Below are experts of layer 7 (counted from 0) of a mixture-of-experts language model. Rows are named router (the router's row for the expert), up (a neuron's input weights, with its number) and show model dimensions 0-127. Each number is 500 + 40 x the weight over its row's rms, rounded and kept within 0 to 999. Numbers have three digits each.
After each expert's rows: "mostly gets" lists some tokens that are sent to it at least half of the time. This comes from a sample of Wikipedia text that the model never trained on.

# expert 127
router:486530479471505479489466479469479530485526540513492280516525521541469476534536501476485517538537514528518480525488523497670540480531541467468521538525476524482521340522569480484464523521475455459524548486466465481520592533481539493522531506464476522470528477487511516537473535471466523527466538463548533465480525509517529526476473516479475533529492524469490520456517489485478528468472
up0:473497475477543477503482546514426447533510443530487435561415477535471451518497514548499521435588487476538544580456460564599580557533545436450491490472463516505472532541515491471534510483468476408540562501510459492506484494480522446540518541483470488468455541517501477476526435529532468561466493541461539480496482582504567561524541542468550498493535467470563442499458495454523467446487
up1:511578560456459509481487448475492518486465505510472544527472512532496455430489471466482506581467501475524498456410517511533503449507438515519549492461458489480520475477532486502468487421523504557507452558469593499399552501490434523453486522433537493490481462474582480497441512546479564497463485501563533543510581551508543536451447500525512485550558627464494507449554468517513536480539
up2:435540542428458525541523497458488558476538520515454472550548475476480514512470491509445432484495492553542541501473503530509567471462446505497490502504422509504489527544389452437530514488497505534540460589478441466510601507554545554471507455552459464506555416497517490492466495459498543526483461529506508436544515544473516536446447531528528447561526517479612526427512445460504507521508
up3:499448491502566515488410461514555537518507507503520472505523459522527471482566533536529546481550476526471493480542629422512557446552484443549549490463466507492516494530389473433429563503451454480523470504508530470556476539488536532568512502502496453426461525488476516517519470473455548525504449491537443562510555459521522407549488547460454513468501517452531500471502417442519490501479
up4:486524535429470462511481517552400502497525472534487462489597493531465481508495411540459514479525541556512518542482521534495492429507516515506521587521472465533541482521534497561492488584586452545491526557548460507545533482509446446540543524441452517434502517426450492527514497505497460534455451496478434460472495531456505547535485577580561461520475488435484542542446491478507482539420
up5:419531523498501412497511512457482508500454482523454434485529449479433515450496545481543535485545465483488512507552471516509553413512480535516521537504518526519477539475517517555447554558446443480468517447530502529556489539501508514506542467502446486501593564483577482415549549453458486509510527458500457545515441425479463506481548500404472573528583499529519531434534452428559516493507
up6:525472487536519459519515474519485468506556473542569473566512509491494524467535455433517536495567551557469559511495500423493500534515486545445495491478502444472507508512468516492547549567458492419522555508425551507477490458486552475535588472530481511533546509463496483455470487537587388518501497425502500487490434510571466561398540514455403542515441462461481514468551532482490509509545
mostly gets: " Per", " Dev", " Tri", " Miami", " Nations", " Metro"

# expert 34
router:457532469463533468472460476471446534479551547514477363545507509677480456537530588508466527533550518519517471528467537536537529480511547491462525535530460526474519514533533473466460550536439473464547521437472480462520498540447535463503514514483465551481529472456521524532480558490448418585469549474548534465472523525541537524472463497484486513538501544456474527474540448479489518475473
up0:529504414508543492444521513474489483469522452433431563416452490565472444543536480504428523496436466455460446497485532506504586512469572494433521457472451509519503482587538524534453544497506566493529521521499528479564542562515513457483474509438512559486460507488464608398465503487537559494449439505588518534483474491540483528507467493510537526522518502454506480504540509511522538451458
up1:517462468466450517531499420463545463460524504483446518511484513428492471533552474479517491504444486569576489487447446472553523430503565501501546553456472534567556403472500592478531511556518448494589473475504411476517480482501461545453451545480511538450477463507510496523528504539511488385556507448484518498517479554501510490454540473483496443540458560508487533515522592476487527441497
up2:399523465575466572513495462574503505481556452497511447491498532458479520506487463424484538452463539513547476479516500533480564429557494544486470510516465468471519436475501500447522524500494453481530532524494498435495476574559522515499557545459455495498449408532497554545545531451520445550441484564481527477542514445524556472498593455465512521541500482510470472516546480552546589578484
up3:528548491471488512506442569476443476521518501408475446519444501485466536467497507566470532533478560467506518500488507540481540485477602523436582525545547583525474498536524485539546514465474519512481498430494503546488494464520501477553492628426568551520494498493539514453456539521460480426478479518459526560513547556446493538478507456549501463484490575440526488467477504397555529503492
up4:509599559479537533456505477438577506573508486504552481529485558444457488510552485545408438485543494413573456501539544469456459577522517503489523536488571491483534514492480471501505508491486469535474473439474497536511507535529518400451434469495516543516498457501458534556545452570522463566415478503555498465477555463488476496497483507577512450511433524469469490443526499555486490539482
up5:497459472459480501532449538529472510496550506451563554509536585495505491525510558529490518433476592520521527533490482515500535399495488414522447508486453542579497505499566483488553516463501442455520528520521481458462452510497507500510562399426530473464470494521504529509532508431536578465529458416546473553470500452508531557535474411458508551471480529484467487496480444536514527403499
up6:533632462516521477478500524480494517533549497475468448483454531480414493517506494483465479473410495474446484500528498470474463475580539506509503521496501488494503473518440544504462548494452467549578494586401528460448499481496491504480457500481505465547478526443564488481441560468505521420421544473519572548478582530484533477493541514462491492561544584492554489488467480526483509585557
mostly gets: " Inter", " sign", " em", "rel", " ", "oy"

# expert 100
router:497535467457532486461466481462452528471506547558471402548528527462477445536544388467466536511555531528522474547460534548600509476521540474480550537516445563442548563503549451469464524525462476447533530466476471466536533529452540465549543530499464531530516470493547527558473535457468572541460534454547532464483553509513542527482498554494495534542430524460481514464522469470440539431460
up0:413529497540462445540479479487534478424535503485514455522493506481496483522543486509543457488504551503552479553511551506556479477493490406511496517474510580520418503484521530479503531454455499451533451494501499591529512511518550518549556567536533550476588498452543544510442489492427517512519450596445526462487548501436509497468453630494506485497499491481482471499528547475397485558464
up1:574478450509500449432432477480505512417462458576465482439494577478488495509505466436448539508445546549476494508505545524514444595512534586504454586482457532453508474547503499478507578565504498539457493461504512515488548439459497471530595542527533595497488505477542468514420486497492474489518571482465461530496491469547460570502507479522557501459475501513481479514415506457525520477490
up2:454560524438523472508487539454452444466545512458532513495484504465531470525470490549537498546547493529419538535470532469549527469454556434496475431544487483531522522477483413532521498525518423489557528512521513510408389487482466486492492553538522565532477450511534496528553446504476470527504462530486488509491483523473523529545483579473436569537525606529513520474470566399553483507449
up3:521565492451522450546506499456507545536494505487535552498469507461518465489473568438572485546438531505522479549501503585554516481497505552491484566496508526491541433481547486494491434455441502468463478491472526508500494535486503511508484580502447434487500486492455530426519530459433526552526533508478497529499478435552504592504434516566409517555577557527401534548493447453450532479433
up4:455486443484575585510532555448500475494525525526469474533552430528455519482515460428548558519459474518449562534511515471477528501497492443433536494488528517559460534544495471447574495523453523423509573458445395502520463453470428481444495501476501518494513489531448502472480502522466524446508559514513457473454517496456490493520555436525439471446465610533502562451547453524512514481466
up5:475567518505496442407479537482471486535473498493482466487485507540472471560468516508513517542507493539494567446538413513548563489414572464421522465516481546532490453512512473466499463431530523520576468502491469535422533478462543463504502486474544501512431505448544621494478486537568521495483459562531475430450500485480533518506512490444522560575480561534490440495528461559425516535495
up6:469503488453498470527477537484495476490496508470465445504449560535425479527543446455469502483532564569530511539535542546506522465495503517534535530508538482528519559484470491527559463495446520497516553513552541449463382531406535490581493471548517474461487433586457443507453436502494545450470515448501537430494562509534446496498495526437458493432563517504534464534459548538494585442518
mostly gets: " called", " become", " received", " given", " opened", " being"

# expert 2
router:465536459472519472486476469449465504477527518538491454533511522653489473520521462488460533522528517527539461546473525555635523462515536472483527540528458524488519647514520481488480553507477465469539509473464480480535360526467530470543509540476479535508500464464559536517487542450470587525457541455538533452474520499518535518478488520481473538541472520456479534487528462475459513457456
up0:485514567470556483484492441516425541515522413447592479556483460587574462465511540448451453520500501515563506390510428572544487526528473492478545494551392485445503551505522458499442507494513499519495483544477550461534468512504521487442508461556545504483552457478562515537554524455488504537461502445506519488458490483499496536496492471395513545487480523472510579512540460533476510497479
up1:529489480497509500584500456502449452547487475563471506546467531433504512553578501525467486525560504484542434513574573460540501471470533606557457474504430540471505464463463484496489463513513564507485486447489476449521499506440468492481544493583480480492547473458462527477559556446468509505552563485562492539506551570510510488460490446483548549551505468491452515506476489478365517454460
up2:464446494487477523515530546491425522506519439527495449411474567509485525478545509404501477561508463542558500507505506534536567480444438442472552516436493505467595564530561461468537484515510464495494513474499516583533497565487493464543481567493512536516492477489482545532470528454425509475450465487444429482531513514524519510597469524471471494506469522552513448531552411433508455434480
up3:505469507529487503499523456498541479467498497518493532496533467410459452525524495510542503389516485470519522478595497516459508503619498521514568565518492466547523507461527442492449523507494486527480477447541505542497518517480503512501560532485510585471482535489498570481458533487519476508447563468440519503529475453576510470473371532459433527515459548494475503440589527585539501545418
up4:543563364497531451541469503514520504405539495567472504534463538490461482514529443497516459488437569421526488522484523474484474501544410524454594521465472492424479466496508554517510486489542512492563484550518474477516470481440531568488488525490481525532491503465530556483494550526450507548474419510543529514538433508396540573512480494496498488506476570520508508453555483487565539460485
up5:544503508480538428474463517522449486457550524483441520505524533465429516531549514470479486507532608520456554565489461497458498444487483556499576447498424484541527497536548489519540484478519533519500491458499426523509529508540558496471497396459451577589518522477574490481485522491466432521478508484508567497446432512521483454570536441462472477495488467536516529577572476581492496480460
up6:496521496449493474442466458504520466489463523501430487497574536576495466535503517535390483475486524518490457464502465542488488500545573429412508541526543528537552457484516508531484480428539433577499505458549548495533535450519400471527524459525522536548427501511462500537594541581523458499536527500575488495476439530517492499504531521464538495515482522455545438507523514487430518452427
mostly gets: " wife", " Minister", " minister", " married", " present", " air"

# expert 121
router:470509475470507472483482451478478534466534522525470344533513527527477488513516440469467521549518537508507479512462503537736524461534514479489521521522481518482520412521538481486475495515478497485541524474469466477524324531469522466525513519471484523466519480479528513516482518495494620501470519491535526495482529530531523508487492501503488518508492526470491507479507484480467501468464
up0:488518557509500573489536428502495482479560499508529515512548513524511476438445506483454489434572527509536456464468493515526557563531579489448455521443478445551441481476537471401423540497577479486524509515472583471522499518492489487493540499517545528527580530462464511491489564426449429403531455441418521510543570482550519516485475534431491550508497493474472491503562484491528482517522
up1:478510514517507512470474468491506504574525528507525497494538457503436483516469523484594475519487459540456508505531434540491476533517549503490504507472587549556530562547496526546473527496470422475548420418528447484501567540547446458521454506532475454482514421469559583541520489528512448459521522480579518443508524591460556474430469537442473460489463527499441465456407535500514455515494
up2:477467478530420409511481498448539541506516504463494463571479538493514497510570504469512480420452496470425414542529542502541508481506528546427530518468501548535489518556539506549487482524448421443616399520465474475601534463520474457513451527499484513414480497574502496457489535460442526488577520488538526472475489540462455484491479524550511523466480474519495542552554511507456503523496
up3:498526489484420466464480517542533476460544531572500561443501521569549543496508464446474521507498512449506471487447428439545461460485492512602496521524491513476583426511578478484482523491474437489464502462502514475488522499513454553523501558515481570497543448530522505473474566568574497553397559507470589512440496418502498505486512458453488498574513537467511546515520479534430542488481
up4:493520544550548523516437501491589547461467493554451471593548534517537527458484433463448467543531506517511418493491485518510429468521464491619535494508494520545429495569424454536465476513492481495563423487480451469514497469436554506494542467461540489528510499501513479493537421526494493566468462524495460491485533479521546446455515478560511519529536548525536498428507495587559454445515
up5:510546449418524492521535436471531503577494518509380467477496548499488535508424571512442550444532488585500492456546460422559543494443486530478533531485434544381561467507511490479491479500501486592523526488498505478511487556515528584532486468440478477454517508444534531540482527443480544515493517489562519403533501515526466463509484511508480520511496462496486487496587478544500549520496
up6:457464498526497528490487516527486517518546476571562519543420426593486544562518476474543489503562500570424484443529503524507437547528552466499494573547542457580473468503539551532430506482500525451513487437428536459464483501491547455487525539514540461413534486469498518450389492487566475443488507487525517538480492481492438532441462498562551493516502512463440509483500439527521550475502
mostly gets: " football", " design", "See", " education", " health", "°W"

# expert 54
router:468535449469542450465456460455457528467557520529468643530537542394476473532531538467464541517512518552515471526520548543423509468554546469472555547549451526439539503547510468460465529518460478451538551466484463444533512523455551481539523542471467532476533474496545532528486537497472450545462542461536531473474513543537561530503443508451464541542456536449446547473502468456479541479452
up0:484503433561467494508544492500506574546509535521468456585431641529495422541502469519478452498514509500477485460549475442445466506517551446442505532530500538495522517461531513517476582475460488437521593494515515535481544510482480441502469553502496479521476478461463523580484461524463501496475488449541510530541519520535446460493485448491450573422424539443493501545541559464525439524465
up1:505529551538579398512448576484451454472460537469529488581466534521519469533493437459511472518540544479492555438450590525453497544483504527500598542440492470491520555518468508541482518495471490468528539474558540453548518541481510382524463538463490527513476518431509542534437547484488442469495488401537496524561448513495531541509479541480497509509508479496492531426471564547493505472500
up2:475477499501502476523559531468499524437484484567483504520578555511510518470428434491558573503504530480526510526436545531462483529560484519513541420477466508466508472480492457494545526533537464455479524460465476425420429534481533448429560501596478534538468477501504485504525495499454449480552533494512503575514478582478489504485579479476542468540435525422392494550475515500527570547489
up3:493435460433475502503437490521500551525472456517507425510494514558402496470489462536480483588483536539460528462480533564515498532477551519513533460587517526483493519506525546517486538500508556548507455499419489511470465421527514510566546539457423573513467450491508541487427561603430475517472509511481433506492515565569457575537540496477452507515491515495443504440502551477477498452506
up4:485462458483526488510513457425542463486501505562515543601462446605490539511488479441483433444561542500531466513567587513493532558542539486386516515532471554613491518541517422487419522509519508538471494497512513526444493461517538475507417501568549507489392533506534486519467485531504517525484527473478493462522514491447547539514480550440471493486534517460472486495491488513484449505470
up5:497514508492538364513544495504508507448576450502484515534452477480544496489501467548493501537425475546549463460577518559539464501552509507474505496490484489460569442566516497528521497455486483460491570474529475502507407496460481492479558462448503497446578455485514545493516508528509465508463524501491457506419510454519496539483432516476609567442555593482491475521452491505586552493456
up6:446554478500447512540450496493440545466504485526469487480495463535527480441509494539532480553596540395499467558538540437515522427517492430477520538454477453490503493531533480529445437570468451490468529527466502567569459466474474462499475591473512498544514505497490523549499516486473428445462438509512558516523502500549582436527424482564518544477476472417481531496523511520459554451470
mostly gets: "American", " Russian", " Irish", " un", " roll", " t"